Weights of a small mixture-of-experts language model, trained from scratch on English Wikipedia.
Size: 10 layers, width 128.
Below are experts of layer 3 (counted from 0) of a mixture-of-experts language model. Rows are named router (the router's row for the expert), gate (a neuron's input weights, with its number), up (a neuron's input weights, with its number) and show model dimensions 0-127. Each number is 128 + 32 x the weight over its row's rms, rounded and kept within 0 to 255. Numbers have three digits each.
After each expert's rows: "mostly gets" lists some tokens that are sent to it at least half of the time. This comes from a sample of Wikipedia text that the model never trained on.

# expert 65
router:137164129132162149150142177071155108098160109177117096112129090188078148083096155171191103139122103055099199130178127130152133132106101143084135132161155107113118105151091127176127089101108055114080095158098163159185123119171168150135088080106100078098145112132111098106108087070132144151237108138104117174098151106118080131144115157118149161151134130164145140109114150171099089109147
gate0:123102148123153088146162162088158113155187108122114145081156172126133116134077110179114157148105104070140142126109080123224120130149150097127136106076151137173148088094142086131147108104155134107068079163155102110111103179161079125146159138150133138083124191143123104116170129051097062160158173075052122139093144150071173124167080126100111151137091162129141109104098091177132097134127
up0:125104163109118101164153148070142068095141123154110142099116166141096100125119098213117103149141094116108123158128109105223098095159131122156111137085169113161099091131170142068106178107167135147068118095141118114070122174177150130142119131109142057060129143104128147097145132043168075123096153127095162087130181127046136138142103153129136082125138158074179138136114156162112155133110
mostly gets: "ović", "ić", " Alexander", " Singh", " Mitchell", " Ryan"

# expert 198
router:151103091104163070142121135119151093172136136182077086102132150119104138052092162163156144111113083018115163108168162190176094135155125145133138127192154086143110119102104129149111102134116101130120100128152154144161133152156111130105150088134168139108131119176111123089153054125127120108163133110078058169099096116113143126181068167140116110163177158121114206064102145147123086129147
gate0:155100071189121125184156087122132052109125178092089130131194144129125072161151127131158113155082036088157112093147161101165151112103155132139140088202157148117114099092138137129124109091135121118122147137131112088133138150199183155054149136187138148060080128070071155127143118115116151101141097104146127191112100203111139115165115108112137142123162153104114154104132095122142125156092
up0:150107093202138115180150071081192086168136155111114101099177130105152073119123115136146128162082048064134129130139124117175160096134142092155133113146186155148101135137196128116100101100130113144124182153096135112156147114193195134114130126124136150050104109068114106163114103118165136176158104106131157188137142202132137156125117101079119148105170155088073108103136085118144114139082
mostly gets: ");", " —;", " ;", "'\n", ";", ";\n"

# expert 184
router:139135083107150179152161221066221094142179119196117125130126085133078158105116134164153141137138108080141141093151132148157150106106108142086143142191141101137115159150070112197143065116110043108085102158143172162159147171165128103151115120117124116131136180135113117068162115110110122177172099138074110163106102139127156091145121129102151142133136143178124167128116120180076116111154
gate0:118063133071136106124126109102164154126132127142183167107142107062095155150075133138103120099127124154151148126115088162117126140131157106147175118141115139147144069127139161173163106061111093118170098136116103125148212189086140098112121134083121128119155144134154174051151118149146162162148126107094148054147129089173145131074106108143155177149227113183063110195151092120104144134157
up0:078121119062073143183115138162159113119105107175124109151048186120113174199119105105106202167143141128165176108157115143138111169117135145076121149126155109080169087121166177100162104160089157102174109105151087124103141135142080053088154143117093157121098114115138111116115042161152155119158122068136106163156139117190130122161127092184096157127138158170094153114118146106098114117141
mostly gets: "ville", " Angeles", " Creek", " Street", " Island", " Stadium"

# expert 183
router:132122140173158138113205141076152126120149139137117097137158176140090138061138143132159149107156161058099127101106143135138113115090163119111109124161093092165131110081088095155135118081126091111070085157170131217152142157155088171157151087142148151067105132139121108110100075089085153139163140169093086139127173152181085056178104161080118168125144144160134127095120109156148048139158
gate0:134121099077164156158122182183165165133112147120178157175202100153082150147131177133128194111112103098082162083181094080121128149172147105115157166147129089103164106153120130091133163080091102139102118128139145181162111130156042114121106156125131157088125084128167170100117109137156153162095109128172123139166152114162127116119152101115186080120124103098173061047093124098176105109149
up0:107160149121128120148107125168193172142115161101149199117147109163093131126148156148152184129152151104086111115131119086071091183126124142053133143165123081132145083168135085118104143137129161122081105143128101178138148129141042130125121162046147164173159121153148166125142063143111137093060064107059155167130153140118111153123159120140119100146169132085143082070078089085128166155128
mostly gets: " song", "|---|---|---|---|---|---|\n", " singles", " pop", " theme", " band"

# expert 69
router:184145119164190158118150149096141159160168158190069107090151122172055125127124137125169164152128102065130141056144139126156095151123123128093074150148092097102143103128159109127175102157151116159097075135159142179115127185129075138155160090105157177050137198158116047106101120095139112094186118137106110144085123161146099105180097098091132141137156142139139162131128111169148090112135
gate0:137167158106187117150129120142169182094136117091080128140146170160160199133135111148157105100128152136160163134111125153037084097073076105142106164160104075129095112133109125107142088084087132129079139055077180115093158097149136083088120071097133140136080187160092092065149132173150187103118150122129118212146148144141139140153153172147098146102101130140146140126108134170085131151111
up0:176137146139187106106148072149165120125124136093127118115140171201185160142147084174174134143137154172209196144107120165095104104087074108149132154153115116111073113127106098158138110122073156153110111084129172119085162095132106069045104068117097131113122219160084127066182136160155152115176090094144105197128128128146134129167121149093146134120125122131159129117141137111141149129127
mostly gets: "%", "]", ")", "s", "\")", "%)"

# expert 71
router:118100089121171119094139148149165180141166115151105083179139152142051127088119097145155169144137095087161125066112125183173133047102080108130143154181126071150158112097086133160130037126117104146086118141152145144143121114170134125121113073138146198084141143132114087135117099101131105136162173154117088131090109124155096108137087153080127173181153142139099121120039145115141111175184
gate0:132129179153164077084110120133065160096126141103120158175167093144152107133162146108113198094086129100152115121115161121105082048153105127127155192166155150131118102079203104106144114141049174112140119127131145144117171078101170130109139165111154158051073145130122134089168142126153111141133083146113095101097099124109088156117150152144150145212157100157079120106072113063136156146109
up0:107139123097202099132089209155179085147136159166113140186146129155069120191157080147107112130112170127093202140144143119079134143092049157136134110167154154114157154150087105141149104112145109095130108158101122112126126178082176144115106124135130177175057169169151154077156136120146087129184102118159158098079100140112159122095130134133128118157128144115054100118068141146151125061115
mostly gets: " w", "Th", "-d", " f", "-c", " d"

# expert 50
router:144140114123142123089135133119152139122143175135155129189154083145071142123131111113168168149123108088084169147135173151090097091131129130088143198158090084105127136104089124151195066097137108141129060174106126195174081145183100177130106167118092150076119105184090108075107086115061084126146100141117091189100129130116124106153120104146122109139147118168116204142046105139159101137143
gate0:117123133137148133119060079133114147133081083117103110233203125105155166185160121178206115098126141115138086114158072124121110152183116204118094096136135050146071129169104081123128125099187147124112131129085146098150124129147102116122157093103074146087120106101189109120148157115135097104124197147135116126077155156154113130138169184116178121117147132071135153114151123116140107154102
up0:152167128107134147122105089104123182155086141107140117030114093101125106123131090171120143109157103157163191168155148139087085110114062103113129097153110118141161179150130211072144085142121150171101144137158158174103079123087153143105134136123162079081151152140078123152074085124159104163114172092126127127113142114148172079110112139163112091157084129137158154053177111159171070089105
mostly gets: " maintain", "ression", " us", " strengthen", " retirement", " Title"

# expert 141
router:189118112111147121135156152148129142167161091196092094113138119121091139103072125118216164110162091106122162128097142141114108149117116127127139120145119096123144120116079153140152069111126112101119091190117082165165131155190079152145170145127167127041153119152135105090106078116081141120157113093084100173038106121098148063131151126103102158235146141130090155114091121075131139114121
gate0:097183105127178102068118109146118098122174104215139159136138102109130140135109151138190136114080065103138129068098145171136121096137214156099090163163161154169109128172142126107135096111128125074133137147132134124123139093115101141127124164140135176090131094153103094132125104183177173153038168209119134170109138106167145129118126139129097132057102095164087175087113129069129125101163
up0:177120122158104124143078168146154115120149093096068098114164173115075145129191096112099095137193129120089168141178133106121068180099071102169133138055103133138101136103147132115121136161122114180143116097136092138050126133110146115078094095091119123160106126151128087102136182107089125132177098071119135127135089135104092222166087113142136089085149174175097115153108114172117187104124
mostly gets: " During", " Serge", " tw", " Bat", "During", "uff"

# expert 39
router:161177059157138166115165172071105130102143115145102092148127137176072126107042176165189146154157115102136138111162113133116089074117096113124121144156128087098155141130116143201171091061121046110084045122111140180190149122129138171125109119148128125083135152160107093078144114103129124125157162099091111185090134124145105097144113122107136165148141130115149178101091162152086109099159
gate0:145103117141109180081145145116153122081089146154115130159111097143112145180176182139101103145198144136166096174173159040115115110159136124111121139115135151068113139149108163140105089110144105154151173106082091135156161038100110165139132100117121122066088168177187148115185136122137135046151130097148139162116156141151167116104116138165112141152092114060152171130127187113092133057124
up0:121106094119098118106183088052090121106111088107172136131132167138062126171185118167165101091136143133094085125166117186112072140139125134162161090089160146106122123128148157160087134093141147194049153084135049104140148138120081141139171115150066126117098144199138147149056098110171141128059115129107109180125101119117161134104122064151164116133113112100160135134076120142141128141173
mostly gets: " He", " Clarke", "She", " Lions"

# expert 38
router:156094111153197113098148186096145132163167145185122064105150127143117084072079164132174152107120087023135156134161132169140074133150130104156141106179153077120156134153104124155143112132122106145099052161134173166173131185165113118168100099096162150104158171122104152099135077087135129120162108151117086162106073188125139079176112136112087156126143106165103172149101138168118126123133
gate0:080194083095176093080119136111100146087124129173117115174119135137048167170092086104150100175136141126110091094098086167106071133105108176146193164184141163102131076199140108165140136097157132130118085133077117119157087144146105106136167152099198092109140157206154105098141137101046141132151119152131121161102130091143138116137150134133150153131151107105157120169083069143152132166138
up0:130122086162103092027110143111100162082081171103153065148107162153119130173055105123172111128079126161140085113118069116111069140168132161131149166115163185057145095195154186133116168126143188145162079129098101158120140172168134126142130104137151109153139088106137141141102166075094099136176148167116128170158149075112114104149105159180160130119125112126112129154164088110151170127123
mostly gets: "),", "\",", ")\"", ");", "\"\n", ",\""

# expert 231
router:166182112158188126077159167056159157133165163126114128115150128142053145093123126115186093142126109036156137078159145123118084113130088143094119152137096113111172116156111088178141097110108086125080062144130163132106089187148131162133091114123204117085093178137107115080083062138107129126177140147103088157143112154119079101161128120133138172172131148153143147148123130172131064140147
gate0:175132096124197103134105138091173169126188150162147156076131083150085190085155115164128119174153108122102149114130147109157166193129131106090146144111106181134185129121153102132184146106138107101104155219092148077139164196127073063084087145116159137089180144123089131073121112119117124116133121118126158142177063117146138188135127112121177134120163136139133088124158068098142148107160
up0:141127097101171120136135119146126148068170116144177126107155100166084162112135147201161157114140168132131105129124147082144114122215083144096121195118080165141178107107112109117172183115103105121064091186127138078087101187062103128081154080130123125096111156163121150145088095169091129102123142130096074111160182045126138115135095129126190134151127124119099103120123129059151122093160
mostly gets: ")", "\")", "\"", "”", "%)", ")\""

# expert 41
router:116128144146170104110129176138169180142132137121123098175132167119111139090074114141148170142134117098122147109160137149135135094137123146112158117164108115137162075138072082202109078079109084143069105138142140189187047116164079153099128096156148170068131163118121067078099122085118130104142151155145080148120112119178076061138110161097111201164169136131154150077075144119153097146157
gate0:198119113119130084156088158123141137121142122139081149162076084101088164131125125180149130192119081109136132091136151096182165133125130161090124017155178088094167146135138098135091091098157123118185109156092089151141070184163094095122062132130084113155190151089121144162102135119158087122118157137122098102089158122171106134149130197103164111118137079152162172127132083130120120148181
up0:100086106158153097189106160124128129182162150148088157143072083168106197148109142140124126170126130111115162076134175084169165123146111167140125059115123081072137165117123080174056150058123115184134096120082125121162136164154092109091103165142091140162174174124151160142109117113148122115086180163122086119092116128112110129120124164062117102126141038150124108119101154107140165182141
mostly gets: " co", " sh", " j", "Sc", " sl", " Ma"

# expert 120
router:108101089150145115127160099146146161148158128144100066141138166155100139097116153156157131160095128093154156112128175179139097080057124119114121167158073086093110058098054121132144074100093089138109090167137147154150115127145159176134155082129124111082133145147137084129111126127103138103151157134096094131098111117162064098138144152131103148164205159156099186095038137112155090200192
gate0:138149080116081091068167147136112112154118170164132087094134098119079134165140090156149120091092118143096173168170153109102090141160123126098147116140135155168126157092097088119161123156099073137166144112157105062147193103057112142124181118125105137100093152195154108122139190102098222132122178104123134136085141122081125138102153116131140089160152114198166164157100076163163167175101
up0:051135088192110171086150122101183118135143080096151053173127211097134160139124129128156065141144147084172150158169150108130170119153069081090149169104140110116142098146127166165108155111097133121137126158108128099135172138177107122133142111116086186133154105149164073156163136164119123146146124162156103148141169121061194147081158154154170107126112133118152141170148198165175125147159
mostly gets: " rec", " ev", " ins", "Th", " em", "~"

# expert 254
router:188131083090148102140109175084164131166149121177114115140138072156086115104115153143135148113142094013105145127128137157155122127098140133115121154189120114123150157128121119163147109150099110107094094147169135175211166142133118096104120084136167142122102159156157147105137043082088133077189150132062064112085097155106124086135116138084155115155193172172121198109118116116120112126146
gate0:104094146111159172094082146189130101108130146109141152108179094094121088122114132074151165138125156190052084131087112150105118110139102102124148122115068131121101147134111155121137172114112145165138138163161107108163178157133096142135175175160105138147163175088179117138126114150090088092188081106103088161121101159050158099161149074182132185109151175156119149069101066109091097173135
up0:104173103118109144148137127119125119109146151120146149139191130167125191108086168133096104132082151151086137097135160086102134084184136136108048114163094128158151125200094172179156102140144099149190120115067136120155160111118115187162166196154128116185133111147169087109106138152102104110148093071066116117078116110105136163104140123144147174159101117080093190091212085129151146142135
mostly gets: "};", ".;", "-final", "enger", "ifinal"

# expert 219
router:180158135136136111130132111118139126088154136118094104101131156127089161119080141127181152133162109080153156117146155179157085122131100175111153140134073118125121139097114077178162080111072112102109077182098138176146108185147106186176136134179140089055136145177141103066130111130113138134165064104137092168109110120123112073193159116096112159194141176190145141115103104118149060164170
gate0:197169146149111099117138116159126100184137162131099074121121136165131140080118124069169136179153091164057156125090170167180152144152150100078130153138166141155112184108128216067171148103132097159130122172090118196162103130141118109152180140144121144128149103142089138113164173106072061112062097165158090126080147144125078143115103134173173139150141131119130148150109165150115128085153
up0:140130112144118100134178147135094116170141178076124069106081188129134128100102124075135138177148064145081161091119144157129139142157129079067161147125180118140102147140100200083184142100142139146121109180100100161150141116100120095183169120129127151102164113138097153094136138081079050174075090120165079113102109092115074120148161130198201119149105128153148158178091119123124104115124
mostly gets: " until", " June", " February", " October", " April", " November"